{
  "n_layer": 10,
  "n_experts": 64,
  "normalize_top_k": true,
  "groups_per_token": 3,
  "vocab_size": 3089,
  "norm_eps": 1e-05,
  "beta2": 0.95,
  "grad_clip": 1.0,
  "steps": 3135,
  "dataset": "wikipedia_en"
}
Below are experts of layer 7 (counted from 0) of a mixture-of-experts language model. Rows are named gate (a neuron's input weights, with its number), up (a neuron's input weights, with its number) and show model dimensions 0-159. Each number is 128 + 32 x the weight over its row's rms, rounded and kept within 0 to 255. Numbers have three digits each.
Before each expert's rows: a language model's description of what the expert responds to. This comes from a sample of Wikipedia text that the model never trained on.

# expert 6
What it handles: Word-start or inner stems of Latinate words, such as man in manage, profess in profession, let in completion, disc, Phil.
gate0:105103133165105116112151184151103118188114163108161139068055163129150146111109130112090148129154153102141150126122050087122139151116089146142121143096060151142114145123165133143069154157190081111084115146085078107090096197148151096071151127114159142125118101160040096155126161127147107132163173110191143147131079163199119166124139167141105080130095212118115097144131167147127106132107192121157176138075081179104117136150161127087136115145091121142123072131115140115113074176135091
up0:162144164132034114104175117094163128145158118126110167109081126099098183119216077108068176142138110099168161159108129106091089182132105137122162159186078152152099148114162137133056112128128118091094138078084140066105106140133226152149107099169121111058163130088119068112139171151100099176067146183160107119138107132156136114130136198096151131134156132122097106072111106147118112127101148140117142151093133144128151146122167109140140110120139203129111129186127183139139149121165143

# expert 39
What it handles: Possessives his, her, its, their, 's, the prepositions for and on, and word starts acc-, con-, pro- in according, conducted, access.
gate0:088132136168089090112094103141134125147189116075149110147069107117105148136130160120143101134066094170121144137088172057090086125132132156146169194154113103094065096167137158089147135136126166108127179149128141092155105098184139099100128134110124125112149089217187193114158127124137186137106155146119155222126149151117154080125135082154088076168152160068183132077123171060155137092121126164157116108133161151122141122111125136114143155113113122118176143165124152072124165090069093
up0:156128076119110149129118139140117133158140122103172175103179140133132074102078159147087107124170101080086146106154123144132110135088157144063104115149110118148135177082154180127100146128110141159177148119120135154119189157176139221158139120073128234108087114103187137131140134112123115100170105076076143142151096125093144093075170104126174072128133131124126072126115109169152118186094168136127179124104098036126093122062129129175131172092186065137154138129132135138132084122133136

# expert 26
What it handles: Past tense and participle verbs after was, is, also or to in event narration, such as released, opened, won, found, held.
gate0:149107129155094191181074094088115091161122159045045132129133116190126139133102113150139096136138151112127140131144152122137186109155061117119107131115174149178066104158126114124123108109180109147136129198161094081098108117161163144101192122103131124100115093145058146078131135107100078138135144176151114148099082145098104127141145100126121115115133138137144173107133220126111133069192174131129171159093131100167107107110133090081153134113170163147136094125201079079128083107142187
up0:111162150117158140052140118174139135085073109134126119076165092086136161159127180157117155126143064164137138141121125118109125141127169060164153119127074089119172110102129129053153154137052138102157115081105184136154161086140128115107124091163070131180141123115181166167180101141127091104111161162087134060151139087122117113076090140152148136222097108070128114101135150115052124129094129145132197145121141105075180144093118109157094136082086142139120134138105175081102119118155126

# expert 44
What it handles: Assorted mid-word and word-start pieces like cent, wh, And, J, th, ordinals second and third, and Arabic-script bytes.
gate0:096155157110077109044152076125133113102078149172112154102120060116085085112163115081133125134138095124180137129196204164093188160154115181143094165110138118151194150149122189118155122130124118153081164089149102116132149101156122109071153153107160107166137156184104116127110160125098181095092154148090133120125127143202114133082092124126113104161103108107116152082128128094144095134147136147145086108136157047106096115143156121056032130116175092131147118138179117118150108126070137
up0:085157181161209140181092123175122126139127148148166130102119161098108083112097084107050127126109141153180115107152141104114107160120136138120151165150130138161170108084126126145114169099095115193135150121125158137183184133100131100126090145139124111122143111154177160176123085174111152084137129129219098164117100173145143099149176135148121093098164078168146122116084089104143204154111128130139118064170134148106176128112067112103113051063145156126123190161112160117106185175127174

# expert 12
What it handles: Sentence-final periods before line breaks, table cell pipes, and == heading markers closing sections or rows, such as land., ===, |.
gate0:144133108150070105117186127125054135125115096105129069156124194140153098138101121196145140119117064129078103151185121153112090171185185132132129115123139081132127125105124155103140140217164097099098123150092137127094090109173140098112112111128115142139112130179121104140129120150153149131129183137140136124163109128194145137149143036086063132125144111121171114128056188116087101167181115126128078114136086173108121160116195185106123127098141039133104140132133113213139143104148150
up0:191134105122156140075174121143112086107126108096181081125103163133183127138104098131136098109091090125084116147190118129110112170179163132084083151185167046113204159123114122138132104162225172152082149145133093135125132123141148116115134076113098146109126139156109115098160134101136151121126135122151185141144116148198126074104157019127118145167129132104188121180086174135095076106147134099136121142136067118130095111138174200143131113138108083113121120140151100181135083108160164

# expert 22
What it handles: Column-header and label words in Wikipedia tables and lists, such as Total, Title, Player, Round, Best, Lyrics, often between pipes.
gate0:180139122126126164117118105197106050155132136117122157127145061063208090204138120092180101113105101126096137140071118146091021167179069175123095126123167152130166140111070184157097090150099121133145146131077101188098097137111094076084112134092135091105173161172101150143185081103148135140173120124104196160136154119159107107170146177157151161140115105106135144102134130072147133087161116147112091126148114158142148159154153149160124156151141154135129106128122105117103112152103153
up0:139189118106119156119126143147150140160021109156122117159170116110128185164146056077094127127138127112130149158098114155136085108131120146088137130093128134132121143124180174156092129154096074091181170165072119132140139107117073134104098113091150130031115136140099098114166090138137119131151108195143130126099161096039148082190105183160156177110107142087110109108153143163131199098125108183127164149094160122222203117101137167107123104121157148125170116121133133116136151131145135

# expert 45
What it handles: Capital letters A and C at word or name starts, dollar signs, there, and colons, dashes, pipes and commas in coordinates, scores and number tables.
gate2:135137119111115106119102095072147127158116109136158059157188080122163206141115094136130127181095135123063129014155134092130087119136086113123148115167121153115155124161179135099109120138187076106136159160138164120179127094135165134114182176140100139106119100096139120130117131136142109113098134204112164121064081108098106114119162098136159175103130172151139123161125119165150118154176145156141065114129158152122199098190197118092089111074095126194119182106132122061118149141131140
up2:196119088092103091099108140128125144114082051119111075103177115125119157145101149153217096126177128119070157159104120107073145124166143099132150113123134135157117156088166095219091143172098135125157098172154156143093186145086150193157169181107097134130109123128131111072130074139164116129142098161116172165118155148105155083092119110079130105179190124163169032143109140121141135162118133109129121109186106128125162141136095111137089133079085158195096112099124095099094113131144134

# expert 25
What it handles: Short second-position word pieces like on, at, it, ol in names and words (J-on-athan, S-ult-an), plus col, Col, Con starts.
gate0:138104122169154159101085086122147152081101108125159129076085121132181109121120094075164111077114100130127125149129109134161071108180193158119117119162126152146143188100084141107160140092145173235067063100107116124113135155172158075077149083097139142089121139143079148131095140140138126086190111110111128133099077103177134142184067109139144165148133107073064149199107119159089099120127137168129130051130180172104110145164095126119103077107138120136130102102100127158114122111083153
up0:125142163139143150147110164145124142172131100075153136102113121086123105130084051122140120109199095122152125166152144135099048104135186078132140161120108138105138154139151118113142155164155156139122095168101085137099203152152084078092081133122144115175143133102149114121148073186132150074098064075163043164117133125113130095128109122126101157131133059082100112164104085142095086124082164201136169123158169199116103122082093170120102088125072110100140099125128109158150135113056158

# expert 19
What it handles: Wiki heading markers (==, ===), markdown table rule rows, and lowercase word-start pieces r, b, sh, go, as in rival, railway.
gate2:080109165190130140164153125113097133176158107101157134143124109107133127153161093124148155130117127143177138138176121160114113120210175157157128165072149108112124122106130196132177120199061109088065178142098081137095163106138176091123158167133115168148108167093078129145167117172134108068123106203087129139084082162216157151086116106170080129160174157158153165084182133170180122151148155132098148106154111110144189118137129141111105108090136153161095136120169178123152098117142134
up2:070059162091166109123218117131101162100121206121141095118136165062127112149134111125131157161124168105141138099119126109079104161093114141152181202147122147075143110091136114097134038188119124127120149119121015112102132123129127121131138135134122147152099175106059142162162155144114115098080172164117156199110123158143095118094113100088074173177066154137123140115141154173151115162159087090136132148141133152150184101138112161122140125127112140116099113159095150169132149112053148

# expert 62
What it handles: Spaced pipes and semicolons before numbers or names in table rows, stray encoding bytes, and the word start str in strong, strategy.
gate0:113103142104105155039180089096080153097050131102096125179111072149107175155089117150090136146103099080100146085105148155140094165112102109122040121151086109101128164122188137091141120130157111080113152166105124172139138106175127075170103079136186133095113137098076143132120107105155134140125124169115156098083148114086154116132129053101167088109069145141099186107158072157106101111173145119168148100157172106094103156163158124102108130165145141160153125150072162073162151144101105
up0:137046103117130157119171174136117157084118144122141185106107110177092080115082114114193140116166123091102172184099163100098100127131136073104201124093133064084145130116109137185154118118169112158116106137147169112081092126110169151080154114160111102119119103124106121126141121149099047126122144089117136192150076110156146132138105127140177087150174113165161152119115164108116165145080078094133154138185113076113083162136066164159132141118121038118076107139140054146114109163173124

# expert 51
What it handles: Last pieces of proper names of places, companies and titles, such as Street, Road, City, Records, -ville, -ington, Admiral-ty, Corpor-ation.
gate0:106080139101115112095182110136131180155131080048101133139122151054162123141164137116111103159157140149106120147061157131055118176078125120162115153093101197139156210106163104117087121101143127161093144165168182161156143111109096138119130162103097227143076163153186101102108150116113154114192074147122164158192150154137136138153131117101193133162131134138098091122122124094122181130094193134127130137140131149092180096109138125123109090173145144121150178149186108147138160116083143
up0:177129107157165109128142093121116183155130144170126199189131108095179150159129139168125121114188185103136148108066137105106198124108123103143151119063106175190109148129150134141098143124165131124125148121157165189164136095102069159119115162114088170137065103152138084075140125124109091166161129109078137097141160157043161111131114111127212181162133107139108165148162101106103182080089153117067149151166074127090080141103103184174121114138156106156130098145158144127085140129108106

# expert 14
What it handles: Opening word pieces and title words in names and biographies, like Al, E, part, Med, Bar, Minister, with -er/-or endings.
gate0:164107140124113089105212072133115113111121137116146107171097107105138143141110107118116069144099136163142103096130090159165191130039107127149116171100069143097097116058096105088160130128117096126162119163159168095121155103134109159158138169095126146141125145114102096126126129185077126040076112156170136186106038105114130156117088124132160154143103103088092166104127073144095040078185098134110138155128175091165131152116136172178115114143192159147129111168147130149097143131148159
up0:128137119125098066062159085152097121117151151125108123145140159082116124166154116121091103116129155173103123181110166153174169122089137081118128105138117148108127115118154092063185125130126114113154049170134190120061152099148109122110093188112110067148134141134180164080138124179106160087082121157128140154137134140124080158124104111169219197138089110102110149115169070152081113091180141158182136174158125171153101160163165147163093153143134174089127084140143124153131158161103202

# expert 1
What it handles: Opening parentheses, quotes and M/Mc name starts after names or labels in lists and tables, like Population (2016), Panno (Argentina).
gate0:148160132107159115120192160106143158223149131109019075119195061109175165076162120150175119110070146130130177130178146122119125148128141104159135147088125139140143152095150134146138119102131084123145068111150170133083095114112154147129165190119138125160069127160208106170088136112158134072131168117131109153111174081163092112175128130111027085116098121132110151209105123132135156116153147086148131153086139105069132123105137168141139119110104158122178135147130104111153122121131114
up0:110113075145169149098166091161116119148121147143114154110138092117091112173156145084096117086108105086130095144176098200092093122138095143114074119132105137148146176131132167095175173126146129121116133087128120116140181141113204080056137162099080116131143139135154205144164119136192241157139106134118158136122100159179122128142093081164176124129114144126118140113056129138113142092124125156203128105119117172133134165167133122141152063099116130033176112147128047120124165130128109